From a checkpoint of a small mixture-of-experts model trained on Wikipedia: vocabulary 2048, 6 experts in each of 10 layers.
Below are experts of layer 6 (counted from 0) of a mixture-of-experts language model. Rows are named up (a neuron's input weights, with its number), down (a neuron's output weights, with its number) and show model dimensions 128-255. Each number is 500 + 50 x the weight over its row's rms, rounded and kept within 0 to 999. Numbers have three digits each.
Before each expert's rows: "comes after" lists some tokens at least twice as common just before its tokens as in all text. This comes from a sample of Wikipedia text that the model never trained on. Tokens count by the router's weight.

# expert 5
comes after: "\n", "-", " E", " G", " O", "e"
up7:383495484471470522429511615483453541372550563562488500527410563567439482492438504431514500458450522526426441505527499545503573582520556570458505523476527425470439553557553529475565510453485476515567485449558437405498521454483439387503502532475561465452576549489536499414603474468492501538549464568494486499509539472546554434479458479538509514506551413530528498612543418545543629474491
down7:514530501509509505501423437482520497534520463565545516438513528496481513482568445548468515553458465578579622553517518453472530542463512517467518496444599507481575506488427599586525577533470469486419499529514523523519508626470390487460506529473512584512566544496512563514519508527515529533446608527455571493569495425431478520518533591421430513508401481468493426523429429474523523549412
up8:534508498419485523514535542538510471465527478493557477494519590520549451581449489458458535436460588463431484453478534536535460521404500568494496466412449431401525427502495477475515486470467447494485542470489374413474458453448507503399484502553438519487665473513538433489442486451511527442505459514616497505577557609509594506464453513562434390507497436391516487499583508446580477579495
down8:464594470440587507452436523422482595513500522598486586464472436487492514488438488459477520487430508465512574462546492437436514509565397499500541485530575522524484515556467503479507482467490667348525385521397489492510461566490477511525537535537493496419469486477415426507376402483532507532522484476516466485489545456444526549564400557451557484501536510559446531506470417513452467434499
up9:517468494505476569592429423526596487495660509583487479416476476451516476452503491437607432468508546609463463606501489521593459464573484509485473638468468519548427468581538535438516540461495471452446517429585430542494581566508509464481473424455507565466571492439457492463429440498513501454460450480559444474535510501435524492564446457535601431475478566520452476471463520453449517483439
down9:579525494508440410523461433515379487418564363499451518500509480537403525528483479462453492531520575463466523572518432504531518472465384516453494440481477491521540487493410502410439562554557484504488465463464470507495481438523527474506512549493485470470509535524635555510513389484456566472458537413424445447444487519577503481473402529434505392467576571543566534524448543573508466496484
up10:542548500521494499520426489457551592476529523428469575502565522461549437632499517470516533491523453467491446475497542482531514494540475518325475456398463600470463459482588502521409528527526439514402539510490460572442542449486552443423469531471505555445521459491454540419416540580534409609446470592445406517416504475456361477505486441523442505464489537526500491553526558545502530450519
down10:489564539425426498451448500532454534577409504475515462580526447443503434438567554492522390498500474454512455510547491572421617463426534532598548628548480454574563491521455549497442486471540514474587519563413466547496580542575424515526431451479552519540480507386459498561421525542497623427538489497495455475511545493530507553472431560412515471432508505618489524502533517535472508513452
up11:436473442485474616480529500471546537546578466452448509583422522340474477551565466486479492421482468467466404572502529507453554464536434384457508454526573481539524401475533472507486555522503502446503480534510588529502629444448416484540441514545610528579466559477485532459429528531504488479496532436461495479598452473387582455476533533501478475416512431497463509570520413573507456522523
down11:505510589503538517429452463409504481595528510547515493506509416515451481447489591447559529467485546520480480485464524478389442489410531434487530532462505511484506532411522482564514536593542402542533513421429445516448465518545574416460587534492480576488491505510555520475466527524485559383457448531532434544432398502492437611511537395475540443558506489512483402536538521465410528406590
up12:446481558578394474437482525508533464433525439407516459490504576471453456532381453504555599531502531411451465518400428467460421554557443615491503574463453636497514454506517453580480521508443523498649456530540524556449437501514431556465441426534525449513554565517538417435522513439465587520444460465507530499504494445562437423559486554447495429523555493342527553497460449533525539571573
down12:540504505506461475449546547435544556471471563379491587549465442530512531492495542465525489474493489456471392495546472508516573493541535493487474476605536468506568456400448514534571488526532544451475557452518415490383520538534513500497496559542487486427464557558462476451539479482529557466492397530453476565558481525462530379492510539586504477518456551477516471440469572499542517481573
up13:462437526466415433514436497526462521449456550517617597496512496520499450457456483492513499460435421440419572415423503587528477521531436452418481583576508533435458514535486476462561521413517510517498413516412455511469396475548454528513478540480517486522470464526616443487574521498489492434594479496507517468377488576452485549462456448476569535447550543490446403408549434471504501478411
down13:483489469518486436518520635397495528561381525454518351488530473510509540439516528557523468580569425532529574450518398447475458408478539510522502506384559426455480484420556482510581500496433410499528512487591417518527569481554529488451572572451492437494483514448583484536469578562420541485564488452459443527445555503564516574600542506553458523599410523445383549547454593429512440527471
up14:473431493425508555534527475502504502444570474591417538477536445495485485481462538477452462445503524499479483526450529474577443483561495533454473408507596514511557463480527497406549466483536512480482552484538531456489496490587527485411521533529464528532427451423526564480558422399531398446473414459551478436679543606519408489430530425494467522492501440450518489565590495556434663466468
down14:481470538496517497591431501591480512570531533533483496472482461519455645490484527531550478537461617465479577372459451508534483558543450483526560526528504563538459356480484507502461526536456503483528536465436469514483575442458563438584489520462526520468506522488539523501530486426412493464550481475462482569389443528481493441446537498522537558431504508537462415431450568573495591522551
up15:515527439525481444555528504482546486479553549502570552546530515534528474516493533518557429509534466484474597551575507589388565504541472462476464489599529542482465506502441509551477433528543472455474521507574523483636540506411529520556536507562569522518499540513406392464510433464482485477459558474471582529491506639553507445482520451480443409447496457411465547494512496524618580459537
down15:443521384474532551461574519485473457423554523494462532539412475554402483485536549438532505548513496523525434436497540488500415527481475567504451513510544501490632536529585477493477515502498492474556547580527441354552435554542515492525508502550479442471465468482592570517553519521441528500404458578508462649373566550486567500479487511532492493484429461500460425528485456517513489483489
up16:484482526507440502540516428511504465490633549521481447513495584411480447519501457505523497516461522464583516490431531435522511547454370486522543490458481508475460476461391506480430496521526478479414525492400478547484408477481513518373583511523494412657436470522532473653479461508540468519474417529493555486473504504545589457526565480561437565467392539484485502469473495554457559489487
down16:494568464607550478479483550552368473560374586507495495483431463488512526404525464605463498448635429459490424581503594498595452511440491503517432499496495532552550552642507523500505534487556584479516486533510567476523506483518582442531527540422578445474428409538533492554549420441521498484481574487465422482464520440478484495477567457513566517535507523615528490523478355540493494474460
up17:474532491535436485476562512584512535561581543441446494549500472452491629477514474436469532558457505451538573464456537517529462537515600585557474430468521567575464404523496539410463605414563515509531579449497449569492470499556526458573526481556431587586495535522529459500474494588578522508431423442640403442433520475532492506585530508553529482437514483430535561501432416498605533461392
down17:507609549519569633447501437505444523550512530511540530515445504516533541563480515463537519476528503586465439474560530407543512549431469481446490494547543490530507575486515565530559532481442525447421534568438523523507514532499440547566485437396605630519504570621533486526471596530481612546557519483556487505503456471468476503481478457485452579480486505444508520506450544447528521514550
up18:519548534488509545422487556476494606481539577498410511509492523548583624516455488517462403524529501474508439452449449528464475564515510442449517428490502497519493521525408458479569540554533490644534541530529518557529521449595526387463446475496456431543497532532491516483494503421478488448406434537516434540563515502422451465512435452512566479487541464459531499467580450444483505471463
down18:503477484424547454507384466485478435548446496549587394530543589490495567542488575535463526494513422523460408623478560538450559558417434591537524429513487514458458431582562547457537565486422530483457449511459525456477442452496472539547516515505505464533426491497454617530439471490479489480571518525543430493550453569439476552517497548452427610531501500551462471522497615545521469459496
up19:540454501476470444525521502432561554522505467545484459573411471458467528501486560377518517450524503497431471436482478517599509426517563492520583607456540509478524498519573522535495471509447563501492533454494433495485497508466461418562490397625458518527481451554433585612494503515496533451511460463554402499489595438502601451534483569536451403564483456595483430484436469477508509455527
down19:388519472607602527458503516498499424491454570522484488450491476433451369554508554437407393486516530472462456451466507490426464537489481407481474509526502523488507478543433472560566461527405467444406425527466501476448489522528472484491557459519451473476450491464478507440545525478544515528534472585602520489494484494496529543513565540405460577558541459430472562481491512379572547513464

# expert 4
comes after: " |", " C", "|", " (", ":", "–"
up33:454512505595437526480549470524479563525485511481486548454426484501473449552483504465588464442489474408542371522558442486465474492507527543599487459541458499530427485432563591556499475490554361506557419469523531567563462529509468419515491477429496447504567411468466536459432518568615460463456440518411586528556510582489513476491528566453532568452547413396469507539592446408489456567504
down33:528504480462564491446537456530525484397521483535399539492514420512452495503514474474477401516467499502461478496439501405497538544536479509574501457478458556543451561467501501487509485511558415467423517511498348514528498563487537567406459567423599493526482511537495510452543541517557519450498517547417501424510440489492463431428458462521492436444651417518600433424500552536536533430462
up34:526485416547551484510563449442570516549549479496520530559575448528509406491516484501490425477510443468448527484561421485461513498488440564517494553516581545464467493515503556476621616590544471528461465512386477554570523450449407512595586482486541360510506553502472585450526522450410538501444499490546562546389463486544517496554444539653529561515444464450460637507502477559497497467479
down34:521533490467535537480473518565511544507427488568436512580542610514418459465436467467587420459470465503566539493528464565557452549453464520516511490526511395481487501561429463536480535412532553458410471489516496419473503475587436383487535516518614587528442496505526465466426441457555447552444498560460533482516548473530499438459526514461589362410422546475538502528409473374576498555474
up35:544531604509517438498481464509524510427469471574418455469460433509535575538496497459494479480551536423552487548477475577482370556436457541530509487531436498592506488545459549482502453463491542496458431518449495504512385615454469483451434501493387435421541503483545526403489489496447527573504518463565553475497460561535391415538411462529506430483634535463410497500482615559433533474480
down35:576440432456485476560516400462565472427456518501523462553506570488435557499462499377486576574418513483479469494480482443532590498534539598566530464497558505538535509474432478516479525572512510424593555500503509499513459506468505537483484524489482557523528403397437555560495506494458526467429474487421563472580492521466472574457387516478446397502494503476513492448451517426575558546524
up36:471467547457466474487488460547540550508476512477412557490469451442498479446523524457463539465530467543475580457554518465560496494446446508407525522541498531564557477459450571538522448452486557555453536451470485534541494516503445622457532540457461529407442594412433575527459535489595520558561483414490462468473524474457506456489430527470434519522424639462475575556479533438520424509431
down36:569484430511521494505442510505439449466505474433594483422439479523464467569539518521539494526448500551484489441582539550598431460531410467441619456602419539448471523449556515583416405519496462406424586543532585556482418426570516574505569566446462525510439548589441496422478493440483490469477543562533536499454449469513478417503511533404523468515539486521516518490548512530510396449453
up37:500552441499533508441513494481551489497555469578531557456566429548472551491489464493410494452479589460474435539582482544405455548558539571489537522663569492424503423368524544526491547453509514464475493484433449543475527487484453483580524498494520531481507506593566468454522427424520526624502488641560526476463470584467492456535450526455470525529411559525478476515475518553439582493465
down37:441606519468504465514544468576391509472442521420430389388491511491524531480534487515484480553436548595611565434483508385550599432503413539478526390489470547488507520503424437517518389544472535538472527504492570476447530547513457572512512480498559543469548530502422472551500505500449596528476532435448548441446539549497542521503519449521557417534522512432407607544561489444618506472543
up38:470511539494479361507522518533564533456540478444514512521426530444573530508509487429505506432544549468480568480466462524535465441475521480486503586641416469528506486423489531488499521421412526480440417471417475447543613418422503487434526513549436489524573492428502544535439401519550434544489487587508485509490474459387553460537431488448559436468522514494557513493496484573454486522454
down38:504507488588457566405539471430521539529458454573509527589488462453592528512448493409489474502434530458543580466488551468606504501543482560519550548456494532512455533482606396529496503535443435610593594485521527487539586548493421542475470485444536435461436573650517458513491530520537455494467503418524458507651500508472563605437463566484493442443578545473564593543500493480505557577441
up39:469511465580533537493424515435536480417385437437464432494509531466532555520466467568508467584511512506502554500593493552485446489468444518546454448486501386400466440533545535486489559500539472500608520511445510493500522530469527583506497492409513486546472530439525549499549453540573434540573487416516523523474557628541515476507623532490429467423517491549558613507462355448511433496470
down39:539469482484503537543429373587448511492545485363510529511446526400528530565443400397485481506561553539590589489578469455487512517548431504529483495580478453530443516514455468512538522522469430486479556489554445481549486451510460536526388423442513515463438420540512524493507485440483496578569499512548404528570499487464447552498488445452476508400510519629408490457496550473522484464517
up40:497474527491474459544525530490584473596489525453505487575521505544526550486418525504618552436529498580462497504530510457399497440472552488536530474475481483493533512416514592547580481577534540478479515406462502470510472618371557547523489430532527495521516525347507472521567529496560487459472519453529532454523470503439479507541528378490461380544526461511465513499515393534488524506402
down40:457539451496583478510537525448463500482495547486419583573463518470515566509561540483479480529470492573464522562419497503476512523586451450471518466525558526426558606614388596564571486467530503430541531555522601531564483485448553453514458586594476528524514573580471625516475443492451441562493416478457495466440436550423519510430496546394485565427406568559516544461570548494507449556477
up41:514557540497626469493457519488516504527594531518467559505493349464482515526444478467602443523507535448465421505575569404534503462549487491517523504455498553525512522468460379571531385474502397512449508486509549607597527481450415444516467541517544521542567475508485554476491480563445474508568487518449522525496441601530548536459488451441544510417534508564488377508436528484552474510433
down41:496405448520509554522520497568488541451487532439492535445489449497496501511510461439528454501571525604518517658394502487462544520404428535432417515514494506511488545527508410504556526543539543547577460454452458486517518444466507553525427580467492499498467479512533562420516613502545492451502479515556505375648523520483536583536468515511507514325497521479585514504469453549574488513445
up42:448458576569495578478554548474488467509495504513393516433596587519435484461368544490509498486508499434494503550471588506505473560460490412582432577554510439476430469523617505536507493455462541593462477464532521466489466393484447488506568450474517471450508555534530585408395521519599556552507552495512601538508503511502611568540540496516501436459579544504552524480454454516515539530445
down42:546396499480478474521576532462458469608583505533581501577445523426493483513483550538488526448486442398517505575469439527434537450462492535427552536506511552477498486613602523526504556552501425470541500524508457434459486394535588459415512494450582603461421561513489464485389484498443490532478527499472455582520480493549471454555452586526491509488570538488513521503407501513465561476608
up43:351556483437515445436455493470451464436484500478498515432415456460447538585483560445543515372494514530455388429592530515489505546560437493500564516451410469479516410466471515636546499435429454420591407553588467556571503503484514525517592542432481542493549413542457489507550455459563497474494539459538488520575512580557615522500503475536480476508528527512548492534459458529497467507552
down43:517565524509513546543543546515584492514517497591460511514500507459523572406527470408406580479511486541518473478416434440428428523559501577552532537490510483520529605490513542401534514423477526610391481403525496425478622458476513485514470485574492495438466579487534551494516554500532424450492472586481470491424506559514431516587506456495503427534540424529496627470618498448572574530539
up44:488446450591391555531472498423425493446488572458486571530409400567479604516370532471520478533480473494532596533544437585594445394536533460470394531469467607422567577586429464578446509516470503525486477512485532473559598488470457595587461496519485451483526560540482557456464462462454451497552533500461512503532582526529549481523456521499497514511602456451594505586507513529544486558545
down44:540556487468417415487570476608405563442503555574475569466571434497463550518535385450587524519500439591528506545555460431518465491519482457542416452461501541502455512470656455477463480547508548417462406381531513519448554502529417501498467541453476478549473452482435457550567502534406529509534541547467513498446450439568418546475446523650535502519550487413529551385573392474436501499450
up45:487520575504578522461611544495475479566587601571508516455544516625436501547417474510396496494447543510556390715526510543546510532547461622476460569510519476468540500553513557485410498518585525530409463548527493564471587488451509546539520545544498511555461551484450523490440485505561514569402556476535412521491598480484380446462542520529526480471527497504460415500503467502564485414464
down45:471483391461503355473522535509483496497514498460522464546410462499485456513512533526537546465453493523538515495459533500566461559427529527485514434524460403555583533603613493577516577519477440448582444500487451423467430539472458461549478447449594381543401517567546428493523587498617467468532481491464560478489489527459468492491501606474490482548485507513457437454427524508469483424659

# expert 0
comes after: " the", " a", " The", " A", " an", " his"
up7:473438425466521456537556529498532475486439526445504511485489514392520587512469517444564531503455509481528490589493536478540500532487486527479497543494538403461404523440554484485375458484457395430463425475502512497504536514477500463496530527554483560495423514533564593472541469456457565676486503462516453508537502480466489524515464459512512513494463410493514527567504475574512527498538
down7:567545561448520510463392533517493397498503483399524469537511509576553454495520460561483505425461549558492483574508482518492470498515600546478563513503423523467556496561467447524560535468536487651518491564488433530532471472530615543554492465564552492495475412502365454455464501494540516521555421539413456596491510488504574359575519484559490549506460518497459577430457535491445459435468
up8:507525506444535523366572559535526576471522531456546445465467381546592479555475482539600541416511573492521465612514614413490401451561420524489501495581509534572436508507523459536534462521483497449482483601525547441566528571442479504619512538458473466521511431499509526534473510411490494540435422478505564410551559471510395459486467496457457466559535530438543426474605464508479493501454
down8:470484452486367501475528540493540549461438440403512483559566491508480439568515542498580478516481494596505562511567454509497570491464526501635523549498556511536478458471552516502466467432519460463493518542504446428629535530505401533454570527431481479522477539413532485573534546461558538554485523490525536505524505416433505494562527503441531543502548502578399440504493541519378535569496
up9:377524509459565566542487507530475551594525483497495515521497504462573447465491534392563408503533487554552516552445593487475505456525453527551557515513540529537456561446370546543449480615431475457553454492535449459515556555522518508555521506522525444523473529510508445409465456493516474499513423525404501567465566470464533478504534529481521483557472467461436505491576472512508557372511
down9:524492449480440430471511546439452531430476494472447449496498477485498564466472554466453512507506573491498516444550464546512482480518628509456467453542470495424425530478506478503511496521494504478413473425586574571526543373453490473508477528444457545502468529523504495545549542622515497558533517570500481420555480529467488548486465568538499513583575417464477473483468468512482482558514
up10:450574593420526567543477536478461547507538468499452468556598546434529505495522503510500498421578490539499526492515482485517455578452465472566597444543438562476456525510555571571472536563516481588453458564485465414560519429404536638494534428469428525529505425448534550470548513416391468518507547544503471439523526491469398487563509488518478454545544540516471643547488493494471537490518
down10:412498562522428479488400488473494529576503569474466454441546519594485569418462485529456379562483443490539452498533507537558596463470478548496426515516454564379422562503482516606489543469565509535474507517429484495422527538462498487511495598511451420470539599497462587575542627549465494478456527474525536467539535469482511419464381487450518529425404502567575484432416550539592503548479
up11:379544446454497525556538487475521495489602392495487439544523474438520465449513526403498448442478533459492507481506511465407522527508484523390463475465458537534451379500493642457531467471545468508522539477556439437576546409420524390515606441482496505529491494444498493422491599391471546497462433551408410424394525424564533436556549576492444429470581510523533464505441384430473509519473
down11:510526539459490459515487338484411567455434499494443514476522523507408488547487577545564557570512457540486500470493536515487557539459421491419442563559519511558508490520373417501478509576507386499476415518392465539364513536467426550492525475448481490507539514512586513575447441498520439531481538512498463523464457524527504524485405396499527505449365499595468442559540567508470419551559
up12:533596465482465456566506573418507546451492532521485456447451539531587553605493428592548509497509445548414471483458413556490471542557475455514543483538476512586504403558477509591473499524508555528572426573483486502509502506456480478543503498536490608608520611550487474536520451511493420560465484592473533455615429540491496497467541497485556548475537499550509500548417589515523450494560
down12:556337541528497540532481447530561563485540483619445530493527488414532507505548470525488474454505500372522559540528485538500518574479510487490521486569422443484484490474452442462492481476465519517511507419404542510587564500545553375463517565536509478393524463436502530498473480570415519428482532455494545572475498552477576491497511558542493428444486594468464579372478400564510571475453
up13:440457538619452518477510507512535607526526498512468452473429512413495510577553521523485556441433535512618547572540506519424472458545522550292570446446550479523518540474447473458483543676451538587495448552574533501496417523520475424489476498519469507459511481484505410477488476523541531455481491486594497477522493592486466535445492523489410488545645452484597541464514422521428497460496
down13:493504520523505550591613512600475425510534507508445533462548396464521528392453565475506550573526459525472446502517523533583502446559525462491464509468482489648559481538543547451530468474527422477471499520466436546497513406553452493461488500484424390515470539459539495493492435504442506553503428568477571567540478599460473490444419490529511540475484459517469509613538525483521499499502
up14:524564423417443533552545580526537540401449428429501495550461445455496437584454452577508461537435446480561503434501492537556494543615379538458457461576463486567484549548568503572455490425467465398473523499505502568558489533479503525553478446453511507497499458490397538467555599486491531605639555434490552512536455536447476464484535528498560490396484567554551508403533476604561615467563
down14:504472556520554470588419489484490431591377545555574485482522508456495446568502511393461508487479491529482427438470483434530500427462461518521448453500497502541464455538550540567530416600566456449470532476501558518449457488606550464490530492586473538493542596483457568523480534513470510540579531511459425476462502554618576604537608460424493565513475374442493461551443503497415457482520
up15:518439508478582529438531440527560578490413446579560581492441462508534599523536590435386434472495501525441513490515557461476444526542363477497508412438557480480493507498590578541479499512480591444562473461483446534529497601475534478540505453498404532434449515543469505518433600448467482530461418464472437471507451555485502499505519454444450485420420556484423475449444402550452446505481
down15:518598462562568430501545523561390491543468487486516490432528487502678565532526416511536483395481402505491442573563508516496581445557468568529477508568555455543565507613614457531503526488492538528548437446488477514487470509428510450522523574488518470474507515644524413554432461525505494552509535548536488549428510512518444500576552526527538476460471565558511559461593565505486547498400
up16:480547500476539474477456478473570533507457490599474526470419529475534528475493549452593418531531527481477529512495496519474630451498450469479569474546523478605490537564505501478513501405529528566566485510428516416439607472464613412525566582542520453509504512599445471514465535409587467581433605521430422413531493538433551458499483409508553544515418508463462459493538471466443538540376
down16:483448576485531460434421394506547533474452517419399411523538553434506582492542541427512484571526503555551530460533439522486517478444514365414449529516467529449591542401497404471470442477444533440519471417539580455468466436524550566575513506379505444529571691451572476438504435597376515461463539514496448511602508480497501518536533492553565475450447583543514447531425502463565494542532
up17:477447402441549433423466426568504532504463503515410434490450463504501478456468483530402498428433389475546518538415466423546462501502491570524407573470525454503449505513567506510520476508462472502533553617541504518435483431489457469603505407516448521479526405490494568421437515427506420474501516509478627429432388528530521563469494551442503486515480482495468540511481549493502533556483
down17:547542429533515473515523494505366535457475514478481396487500497523457417517452495392500605582485570463537548591504487577525491531494394458494462540550495509582542520504445423573537532623484423483589413537449466467533531438509546584550525444569454551481507504482534555574513397485553534546445456485490408486502492525550554517567457474502464466430424566597381541489536505611540567504595
up18:517565484514498576490520595496568486410466485454547591580495556505567561512439607464505433507531465506515602509461507509516452513532545564423492493566513587523471593499533549515531421522528419468494522522543486540490446449489576470408527508516493445470334488507532460545426561528441510615580562470507497463475499570474487482535486437529400524472486600407481535547513514569589536475452
down18:498491477512440481477418465517502546497572520514476546440556467474573422466512403573490481497527462546506466526497527506492536532395535543516465436509523545463522551506630511534541518464464575508438462552542424449472479420548557471471390513505465509499583499490467531511566524535450452422518537447473465478550443498504407446506469426489401533534578407441577480430484397530531474500547
up19:530527530508447427581482410514512433406503486389542492523449459459469442591404537544592415503492539493473492483498458504544481503537475517507502449522518541538455392505495451562455461449497491448497553481488490478444435442507506522588523441522507436592553466441505455485434558426526406550586515465535475450642545523471524525536634542430531574480515512565494544490425388582479514487452
down19:498489505512507473520470626503547495513442421569421534513533535518465473522611509494433375568469491562527491474467499449432437433521502551447553564479407570392535564498492444453523548489528460509490606506525433532480482495419476456564459459438464514512502551430383561523424455508468612586491481458494559566536472502528540447398477470506517507462602531503549514481483565432418535558487

# expert 3
comes after: " ", " re", " de", " p", " f", " ex"
up7:526591535443499550456500554578621422528544440451504505452453428461657586509435462418469532494454589457551486400509401501452503497472529469478577457541498500423522543494477502492392477532505465573434534505483519556544466617453475464466562499497556529513533550531505543538451417454470515527461481450430470442532521458566507505503470525440521535512511430492520434424504495476410487478516
down7:468483570552442410543387551497556502464471495485481556562493396458542562454522487417488539471540519531478414531465538529534493467507548586517465608509520426431529479546566419463484528497572477555570454513481584492498437530460501474565540536531507478448490432614518524494467587510415546490446570536435484553441496514572519556483471516493530517470528505468466360432421486459581571534533
up8:479486399515494487465588443487558473536450434495487553630574450510488508507534581514517407414486464432499544491562492592489498454510481435559540377586511610442479505510472502492527528475420449470584481439588486446519463496436486576540542460492494487526498471558441505477390508495547560539489449591491511446392573525548519520505421432570588465571451404474577484585528485521505471446554
down8:526520470436482440515520451423394493464484529510478509589464464493499485528563516505462440546388642520460434440501448448501453577661426614508436528417478481529479446598522503476490399409517450552451472460481488579455496509450481541574492554429538491426409468538448467501473620453503509513432410456510506460480495470475495417522506556506530512492493463500496467528466488496544544547591
up9:471393458584475473525470561427477504379483503506517508515473448487560559480477445554586527465594440575535527422580487473476451484498484410585529521425503468460491606491485463496487532521468546491533454487555488448445481542538462530470568515449418545531509549485479516431547538473511565496509513542532542556541446507469459502480501501516508530459521522444428507495555568571556528485428
down9:575528461469501590519471562554478435521518477527513383490521556532601488428413418520491443550440511526542443510534507447575423542488503624495439471552476501625465552531565526595512441476523482433441470531517515532563574538502495545437546496533533422560600557416506536543424515515454417534572509524476528469538499480579531508563535481447524581480455434499506439493489553413566462469493
up10:464590463470457516486526547443502459470596562462423470520413455493495496502463558554519510449512483552480457462470383532543470573513471417498499545433471543485540418526541563489483471400577521488379496477425517512481456520513481514506429535520539526444534460494468512476506329484480559374507565416454479459542491527585578488484470473550507565523557515557439485397460568569440621506430
down10:516472514442446482532577475558499559519489523518395570525482520414475425502607511550474514568516556506523472468477551527471556616477442491483556510466547426597458508527531486492599536506536504444517496536486573522498508550453512375543490443422492463551505422491535501444534456448508563449470485503514600407578484574550438502487545635478548406459501499543476499590492581527476484497499
up11:480559493521459533525509512536527392519554511539588528531551461452506500532568472436515475507558486602530486485507580557398444543535577513524535567496565482493434492531584515663430576495468421463569554535475498428486522561489434557511418489398456461482523552492518545503487411469455539591531469535412533479430483556475550515599332531524499430449415476545532452412424453519503436495445
down11:457536506516514568531579573488494446534511536481568552506481583477484517506508505450527487487470452479532570468489599505479500451491484505480543495477512434451450580576484515555542524482535483508424505503587507473487441464393536611594530594614501454540522555508490470467586481563510453453487514487451561525567460522461511431576595506469550427601496442448565442443521502494548416583497
up12:540408492587540445415493456483449477568541469544510516516588463596535472490484492469501430543496553622469427481466490543510509507477418418409578504536589433502528610465467545480596462462487502511563503461546474573539461494554498572530472464478458598499492532460536461551517509427463547520542545422521478498441550486561513503457545577570495526507509470499451515552556417562533501454476
down12:467465494533530402474429504479545455542438514507532580510619445547411600519564429449495425563488524492502519504472505470547495437420548462506491495558591506519519488430460481581461488450562500428526485552416398479492539554535575523409450577429576444533502476424532553497484482482510491401525455472458446534552578513486506531420502574503580592440448528434527493567465545518571544473435
up13:448473473480462475419570503496446450442456557504610464467549474457496502484514481439453470457569506505536525581504378554601502514479524560522526493477498571437463541485565581495459462540407460479499526503547570558480478474598501577503470512514437508514534422528467528542491572479461512522474495424529517455492563516506491502487524521564488537458478469508575495532466493533472504443511
down13:526522473530407437498444497569418493534534585562532433552484434544492424479523535567535566479502534453509456499606508492568515487561476465519510564549441421499563532522551451529460435388491512503522531505495537337500504535491553412405506489472509463409519502432516528523452459616501499523476586527451513520438520518438619552496501548466539538511520550480479555537480448485469472509503
up14:534480450502497487537559413530536547457410647499546516539542402534489478455544470543588503483484553436466479477443469533425498529477585437447375563443501513476523521456509567449408556502473443480542444524549537607532447559492464568511456532499566498525442474502534442447447437472545544547634463512514578490521411496534455524427571519476439561422506553442479556494479450460542478529587
down14:518586455533538551528398546505508461504533467494420462423463475516574555577436440554451554539599381567449462421519518494471519550390448514551498421491554529449454369453430466596487502562568493547447506579509407395478433535539494499527506407504452492497624451446464568548535510489574499444502450583441475500513469500544532583552460540527525545493518402523458419493489588477483504509525
up15:590581432493500513551527590491507463501482500544488457555453572510558524584620479508488553498381440442508471449427463552433520584514494530495493495474499437531483575544454523491641534437391480522516585494474504498479519467535472497447522471459448451530427437567523529471537544461467477504521506547536483525462606559456475599492403454563471473499505505487515445469537532561554450430488
down15:453411556656481555524522449538426476454492546461556504491434461494537503503409551522542529465532438429532535516479502475556505505560544496445513532541496599506504427476431539594494489576411522514490412592529561539528483506545506493454570428480549489493464455550522471514564441493440528554432422411378431511505501501482440485510480416484547517536506504475476630641512541511490479509570
up16:547386380539446526480523556495540524383404564440500557531479455450566414554566497454441437523518497501441479463457463543432502516466476533502540490472477401511572500551469458551573477545512437486574515398498579490396537514564534507457580479421489549598506607491529581539466533439515486405542453491496482439394486446496494569478571451588605492568451474448498502527564561451523490466521
down16:436498455461520542493562448568536556477592530576420499599592536554590527592559487599499552529461482416490492460454465440575541493501439551449550539557592503420579539500603508510507407587451555505520601542513437449594454542500452478550519518453468523452424517567461490461509471426446443474513490580502535553515576539475484515547461425443435537523498426536553566500467449447537548522464
up17:499489435436500503542525506478513514544461564454586432534474464449581514543588518495519441456451415517440531575410532483580489477452358587475397522461571486492547588550483514522446502471511550453567568563431484493461620472545405434413535448478547501507393408478486500445453398436414423529423545516577481527505490475432471503539486543522505428489503471485528392541547392589472548547458
down17:497414542511573494521476503487487466534450407549562567453550400550648547479580389575503565502484564520518540520469527511560625540434542502466551418482563528501487515549472508480489484540535425429423467538534505557484466493467527588525412615493493420483476498532494398429467541546485446449521607467530549455506495420516438436357517444461504632468465533535509541567464490477501466548488
up18:539303605453451565484506514453479481455502536536566566587544570595554447466453522500498472568479523481437518643472430507550496488520366546575477528511506546543512507556533346427516579551446577435431430555515486555471444491524569460438377498487477551526506435505516583419484535406523471436486524446460477482536494514610489549460538564544430497515535436508415513525443525473517563566548
down18:401420569472463491511479425466466486480499531512544546457480507512465501433555488501488483444475466514451479519433589313462551524500417532568411581477551507541472601439531442464582565474557495521460449502420520456527490489494514452480553477510547616448462510413480462414523496539500449452509523495512494567524528514482493473517453443534463497425510441429605463517521468572418502534492
up19:598549479421534497485494489512525553520377520532562590429454587494497587542448492492485478472481521516574483585495565463394434501587385490612383583468546532437526511428595550490561511422363542469601539496469539488480527473543441465512459448598472492512512460500486491463462530453506460454454477501521412416551557499532451483507464498572503481534549503537471527478543417456525440444553
down19:490484433521503496511530541500503515403425489602551575472398551482553488535481525517459550482482500514553547549553504482543505504550529516507584483472572549511530559509547480520481499459465501437466546574388509466464496658559470518552502501529479526542444453601499442434505522484566451508400497482461402424545548489457507515551574570516497614488492556524542399503569426493414468480522